Experts of a small language model.
Training: a variant of Muon for the experts, 7578 steps.
Below are experts of layer 12 (counted from 0) of a mixture-of-experts language model. Rows are named router (the router's row for the expert), gate (a neuron's input weights, with its number), up (a neuron's input weights, with its number) and show model dimensions 0-191. Each number is 128 + 24 x the weight over its row's rms, rounded and kept within 0 to 255. Numbers have three digits each.
After each expert's rows: "comes after" lists some tokens at least twice as common just before its tokens as in all text. This comes from a sample of Wikipedia text that the model never trained on. Tokens count by the router's weight.

# expert 150
router:125119092128101110107156135086148139125116133118133111133098095141126172145141122135076083174158104146106139117093140109138157099147152151115184153090139094115106155115146139120136130133138144143126109131103105134136130167122181147177139113112155119116163117118136127132115166147138171104184139152114172141096114132094146114128140165157101130135175097101154140137156153095126117134149149146159126110098072128138145080167148158129109133093158132127112155107151132153136171167148103114092097155115125108155134146144146153093114108126123091143157157119108126084135167104124109169
gate0:141126105104130123163116159099153138135110168129079171132131103106139104160138113081133136156146083107109168123130098140091136098137124120136160151137130120153147141144141120162141137106139073130163158182161061104129093105121092071127152092137129137160147117146133156132117105112132122144126095145096151130151150138104149147137138138153119134150155115087174163137094065086116093128159153151134104141153163139134130115114126096138137122148152121120139122147111150151128151120113138111136072146107189103128129098124123145112167129137144181135151155103074144143144141126135131098
up0:131121166147129181103155135116162122103130146114078147136139121117134085137130142133113155111124124136084122103145084132102144103122143129062119159132101116129163133147139143132132161132120133166083152158138080119092116108092096103123126133130096133111092131151120130149162091131135149112158123099143160138165172146122127090121121126107144145112143125119115185127126091174139155092140120200127107118126151130133126117155119102173168177164190136139152138131135148089126126144123137148103095148180134152172125125148121134151135146132163163147142128136096114129180154151115114099
comes after: " the", " a", "-", " and", " The", " of"

# expert 42
router:134119141157070166119175132123126156158129093137145097109124115112101130157137151121080072155148125170131126155092153129074128118154086187109145149083084139118106117109148147129110139140109139113138116101124090113128127165152132135150138089125094067105178116134151147108124136132131149112192144152110137138096115125110158108132095133127118150168137134134144091158146131136143088124136137110138154106123105125130143112143141153125095135109136141108122137111140080157129150134154115080129140170121114103165173148145132099120116094120120121153141155153123144057131134132074110142
gate0:122137113137122126107120098102139145106168126110107082104138121090114160143141138115148125095155163134104126111126163111132103109159126094129114129149147159195137145164137123142099137158123156109149109102137138117165094105098116164163150152119111104111143112160141137105160083112128140142170114120145150117175164140060143152127147126121157113091105115113135084101149150125150084136112097131093139143112076146105123114185119143081136128122142109118126084098123154163122099127075133160125135145141110146172176157164120099135116085131116118125106178108147109111127131129104131164
up0:121126132130161130120170133165146143098135087140145138133118140168126142139135106129158168105129132106121101107162139134101152150153144106161126135123094104111097137119135137149141118150161144199111109143186145091150113101164110129102129129142140145131166128094125093149087121106120137105117099097187091123104127101175125127159118179128123119116111129113127158116123147084137159106146120142162144166119139101131075151138150113067106130108130110135140096141154112163111167128169094095123114137132097126122103124107138161113179143153170195098149119093134130143157128143111162129
comes after: " (", "1", "0", "(", "2", "9"

# expert 68
router:101124089165146148121182130095137148142122096151101113167088097099113138130157131138097084139151136179125132111117162135112146122129113135106156130097113120097093109114167130122119157131120146111137143108115098126127133180128141145100126091141117125110127105140140134080120153131109138101143133148106136151093121098117165093147090167158110155163150077148141108143142139100175145128140123139172115098121098144102122119140132149153133137090167147146115138103134107137130195151124099080101164161114124119157128119142088103106095136143151120139139142127089157044137135107129080126
gate0:088091105145141125142119132127104110144095127109147136073105170160102090140088102104105101098131144116148145139105153072102138161110102123117124129130109151143122123136130115098069166130130126134140144123135097072126152131129154095113128130111105136096140167125171129099146109193123160101119134104141104152132151107144155106124135133180157093163182061083107139143135160131089137120160143099124117112120103171154135156162158106155145102122136123157127195131145128144127140150132085147110107118136126131156115086132110148116118135129136125129111109125111173104124121136085114139
up0:186151107106108145108139139124162138097147152127134128177160100085111154158155156161136147143099100127107112121124104205145118116148150129132119152119124130142121148138114155132196106133147126164119105124140156163142095136158107176130148127155154108128133108126088094128123147073136138152135102131136154106131106160081061141127119154064112152090087161173162120100121124113132123133092126172117139138140158109110120074108120149095104154136127134104154088147146116130139103123120135121154141171124134120134145174132154117121119137141115135123154128111134096155134139137175151130
comes after: " \"", " ", "1", " a", " (", ":"

# expert 20
router:114139121143097158115139181090117180114090095150111109147131104162119157138169131134099107144133136131124133095139142193135171118142112171110187164080119142115149127102145145144103157116116163147106142095103129143162152108124171135149123132124114114108165104116150113123105164124120134110127158151096146143068133115093148109143121169167105154161147117122140128129151129130122138141148141156157133124117132133140143134125130167155110140092143141121148141104141112143101176139146117091095168156126147131144144134147106156092114090095089127178155184153120138119144169140094084128
gate0:080100077128140129115119163100142158120114115074107142155121087108141180129148121106142146121111146164129140115147161171084139130086146130129140163147123113112132143103133185198090161089139101106109147103123154150106108122130109118093132112072170148127102124115147125101165142117144132125085110148097113097064112134123163107087126130106116113117136147147105084149116126120115151154148126141108125148115163146126101093143120175106119101101121101152138152176148155113121102115121135131122162136180161150164139153136140139137138140141146105121129132135088097133151095127151137122
up0:125166165114135117170135121182164098145141147127104110123104129119160117107128105127132137099113061125131156130103092089150122088172096097167118150172143108131131108107163103117145140143095106146152128148149148136107119135135155070175137128158119116097094147126133125109086150115120102139140112128175158124117132083108146157122142134158131118153140144137115105105126157151127134136116103129141139127136102149129108127148151107152118158111160097147130138141126164115125137141179134114118066139110134166111096118167105084149075136077140180112110095073132104106111166128099130137
comes after: ".", " the", ",", " The", "The", " This"

# expert 121
router:131125114127104121128142164101178153149125093150107107106121135139124151141189119103086098180152141131138156118110160131106139128155121186108131133111095112115113141102108128118128149128144100156154100116144115151141119159105167143162124107122116110121125100155155093136115149165110122097134136130116165162102131113125189127149140157134124156141140089118118115152133155103154123117116162164148135114132136167119195089150154166105119123086160141138146136135163102138064157170126126127110131154105110112187143160155144110114116096122095150177161135140090132113150141149107093155
gate0:152143111117132121174143122152132097140074157131164120149130152158111126119067133138116138127189101168130155093057168060157146110136100118139090109162148156101146128131120113143126163169096102133137135099133109109079101138131110133139147142111146105145120132163150096107095156141138153112137130135086142107137142133144162152135131097123130114101087164097159123185127147126154080123139128134146097123153136131132123106095132109109142114122141118125158105145116141109089162119159136156150124113096095156122100160122118075129113076119141108136127140138128137121095081107143102134
up0:155136096123107099152131151149164129139077154143163150141139128131085137088107134113134156122157123144132124144093177121118110133120104164068151146122079085139108158136116157131116148155082114066132108113110162118080086121114125147107105117147169129128115122139155103131150153176101155099088142128139160110130128133161119177120129105188101156122105160094162108176110129136126121137127144098131127174137153098141148091110110122139135074106139146115132132140102153118105117183141131160108152162113127175144140123134115150128105111140106130112119118132151129138110104079139154128
comes after: " is", " was", " a", " as", " of", " with"

# expert 138
router:120129097146126156124130117090132191139103092157104104151119094155110153124153140147107107138130103157167125112120171171101127108160103154074151138098115096094076119102158122119114157135098146137165105085146122153149136163123147116159140095156141115119127099127149110107133167136116118116151171162110115148090109100127152092150128146139095145154140101147141089171149153094171122162128126154165143127110103161098132111148144170124109132111109119120123148114138098138134185168124113073118167147102117109115125161148142117125124096099097105173143145156115127118149149129111118141
gate0:108158062167138107140131119133132117146150106180114104145123068089162141174129096151137137122143126147104129104150146123067164134139135119100127130156155110076095119176128116125114130109116139105115139118138114119135118138127164135167132076176109137154135131153091168106120104133140135135149133131136110089115115158154153073135113085063129110134129131163144096135111100082104147139112108111166115126107088099121167095117136150147104139154129105087108111153134134097119134159101168158154138113141089108101158127144093140162108153124136105135149129104118131141138097148107151105
up0:147104171102128127125131130128138136119111159060161143124132189179098114079131152098120123130125147105147130146111121123201095120127132124169150139126120152172160151099164136127170119145134129141151120144102147157102110099114105108081110162087121118116114123117134091151113146108114130117103119136122151144134138111068108186136141147165129125130135131100122127112131185177139104133148141152109136141139166161154128151144086121133161126099119151195149143128140135152130086080164089130099108117132151141138111122116158117111140115126132151108095129154145105120112170094142111147
comes after: " as", " of", " in", " is", " with", " on"

# expert 44
router:088065122148096188069155171118144144157103124128106129133127115152095140140143127146091112153165098153157110088122163136097161132167121140121142159125104112129089152161103161130106127125080145155138143147120095155117128120149122153136164119147097108127138103132147094121132124162128176117145148158144131164110113111132142130134096132158101123145128117110147125152152136102134097170159132161122170114131119156150126133171180139149150159095143134100158194123182137151122145141147125108104163143126147106140138154127103120113118125126096147135149158172090139130166145128103097152
gate0:130116121149088142128102092151176104168113119165155151146119142139145119168089160099133130125141111138101134109117075188131147129140106147142144129117131142129083129132157152174140109150118129152129116138112149112124099167133149113131142096100129125140133107152158059136153116156132119126103131129145134088131154098151108136112126100104148078132126065121157140113162111153101131109154094135113145090138129115093175127085141117145108117124095167144132144143179155192148122074116127124145109094116145152090132096138113164141123135149115101132160126101126089123078125137113150088
up0:151115146105123149158115137133159174137109106172099105137105138101110145161112153127136127138111133124101124075111105157130143126120105102149122101107120123155136161112154116134140154128076123141115159118098162147170131166142136082109135110083144140142131081075150105149121099118119098143115161148139126138124135119146128133100112137124130092129067093140107127157158113161128133133138143201112111089147126115117179133088139084120130074142053145120141164139156142127112171109126165155162075127117158132164114154106118133098112128135104135119135139117096105087109109118134131104
comes after: ",", "-", " of", ":", " L", " in"

# expert 49
router:126123116153116148113121148112151143154143104135133082133115098144108120152150158156100124115148117154151101120111148135082184091155133161091168147110090113122088133114141136134124170096114168120147078131131095159135114161113129154122151107150132113114117110132139111115107135173086129105147149104118115167100103113116129139135121127139076130151141117113138091137133115071131135119135147186150163099115149117103129089150130137127128121063166138132122141118143074167106161170158105105101143160130092119123160177134104105109106105118127098178160163139108164106169139127118134132
gate0:087094080136111151139106130138139139174119128113128152153081171193129099125097179169124130134138125120133109104145124120145125098114138107127112115094168155127143120156153117134129147132151144118199110086135137100117145108144129124085109092145126143113108105166126113158166153112110107119088111132113096116141144159126124135180128120104076140129161123115118115157144108170111121145128136134132126092107128165159119139121084136195177099142103146138130138156151128161156109168096147163131141101152082128133089158105140117151107142124146176131140102153100146109116168126140133131
up0:114115100130126134104087092104107127164150130093127156163117161142142086108111163132140117125135102140132109108127116136130155141129130134103143128071149104142125133138116112160091126135144141095189126102122126136104097138185120103121131098153134149090108094183124095131137144088137100112111107113122150152103108148141122134164147121122101112113172137137081107144174103149075120108100139182153140112122154154138145150138100139156163112112133137152135117146106119102145142134122142138116150029144093141083160127097133133148083135136111142150128098136147149137117183105144161159
comes after: " was", " it", " It", " which", " to", " is"

# expert 64
router:115113118149120142131149165100134130127127123131145056166117117129137118161164146184066107162110141139139118106079134121126139135150112135127172125104107092145141167094138124103119189127130135142163099139127093138126153146158124154132138114125136113108132142126143120115128168147136133112177159145135159157092095109111154096139075145158087127142130117096141108108152140106167114143163139116174158121083098133138125097165154152145110157110132130143142138116172139118132154183119124082091112133135119122159136149119110145054137119123113128121154156121138110078158138096112096130
gate0:125131092134124136148132151141133114131109149147148123170137132101118115147113127108113130192134141138187098128139164102130106116147091131148128128119128112096130074175118135137127144146140112141165119114107124124122145118096128136133109162129159125113093155132125182127121150110131063157117170175127133134143048107149138103139145127129134115134135175085135121109114154170129119112149155158112103132121145082103124104151103130133120141124112096105121139151099131129125095102144095103128135136101080150153186124132180077116186078134174149128138135132118121100142098125085151170
up0:133119231141114097115176136108143150118164121103154162082123102154145126093162119141134123056115123134093148121122075149108135131124168122129134147142120130112144117134103133126153122133119150134093100140175131134165135132120158139151134140154098151133149118115085098124130123128133180128111154113076100116110175147123097154107127114118139144116120109154131112146110135134185133144141126150137133141111146117144168140094137162098163115119141139135145139095094133148095117146142143195110166136119127131094138113155096147155105182091143123147100114139181136168127113142130135105
comes after: "2", "-", " \"", ":", " (", " and"

# expert 122
router:123100095143126160105174145098175136148106121114140106152116109120152154146149141148078097132177125146183152122090126124119137118168109145126184163095081139126101146138150119098101183128135129153161134124094077132123135173128132116176137124144136099128160142123167128096113144149134165115167145143119156142107103123126135126188097162172096144152118094109151121128150148098168130124168127131147145106123105146134152119137137148126139144108137172102117122124142131162102173155100080103117140127114103144121164133123131154111127146107124120138167149143094140077150152104103103141
gate0:138085124128161136125155144155143194102145097114125133121131146121121124133140159110123088125135123124150139093127110120187132098137138136170174115123109143168132132107128121088119165089151113138136160125097101137135173086115148114158125074158054141149157114104116147122131109135167139123123135118146138153058147157160098116099153115160130115110133112132171123141117098112155101169152147114132117079148142114149115111082125122081152143112141175132143187155144124163166153131129124160150123111108123130113105113128165100133146108101119114147124178143122135110134127175126149136
up0:124127103122134137151136154145127136089167103106117128102158123126139158127149158141150106111168120116121152094140104088165155126120143122178127141110150127168159121126153114118156109114155104110135152153144094099160168125122130112173134073152082145152128136132123141165114152152147110093132110112171128086072156175138114141070168143166126112122099167126105144094112093126144091155148123104136099133132155087146084139131125128134158161133131152112145168143097116118175113120100125165142101116142124151152106083163166115127127143141107096134068146169133112139119133144143146138
comes after: "\n", " (", " \"", "-", " the", " of"

# expert 178
router:107084131158087156098135159107125120149079094133135090134112096167110136155181133171105099165165098160140120090103126169111156109128103180130144135100111159141117163093153115104114141107092153122113122139129120138145157144136161161116130133125108133123137132106153139123121155144112130110140140140105128118072124104154159108144115156146122138168146109112128107128136146132149129121152154150142152113103124126132142104133154133162139159100140186128130160101161087173119157117135094089096141142124126110143148127164101095072124094092120124148154149157087163097165160101091110129
gate0:133117134129099130138118112094104149164168148148135135134164102139154123197114139134144129162150135130136158127136128097084152151147131124100121113121117126094147117139128109120112127123162167112123143151157118138130165126116120080106150138128097151144128128138172119112154142105096124134086154085163142106074144116178149101135122112135111111159144157092110099070111134133159138082122129163169154128097109137114185160117109110138139178113105103121127134097128098128163155132186173112137148141121079098107160142151110120100116162133086105119172132122149132165121147139085149149
up0:135148107152159113129136161161146110083107115119124151121100149140098120062140117120111133094118122096125119138129129164181107120110133131151139147130143131157106136147135146132140122131099084155119104105095137113130106112142137154151108114131143102118125145096078129142093117149155134120172085172089122139183102115073111147101130141128145140101131098159146161186149129125075121187139137107097111127168148113140088107142153148130128087133154132135127107145128157111107073120101111138136107127124170170139080123100144132161139092131175151138089109136111112083122106121158119103
comes after: ",", ".", " that", " where", " when", " which"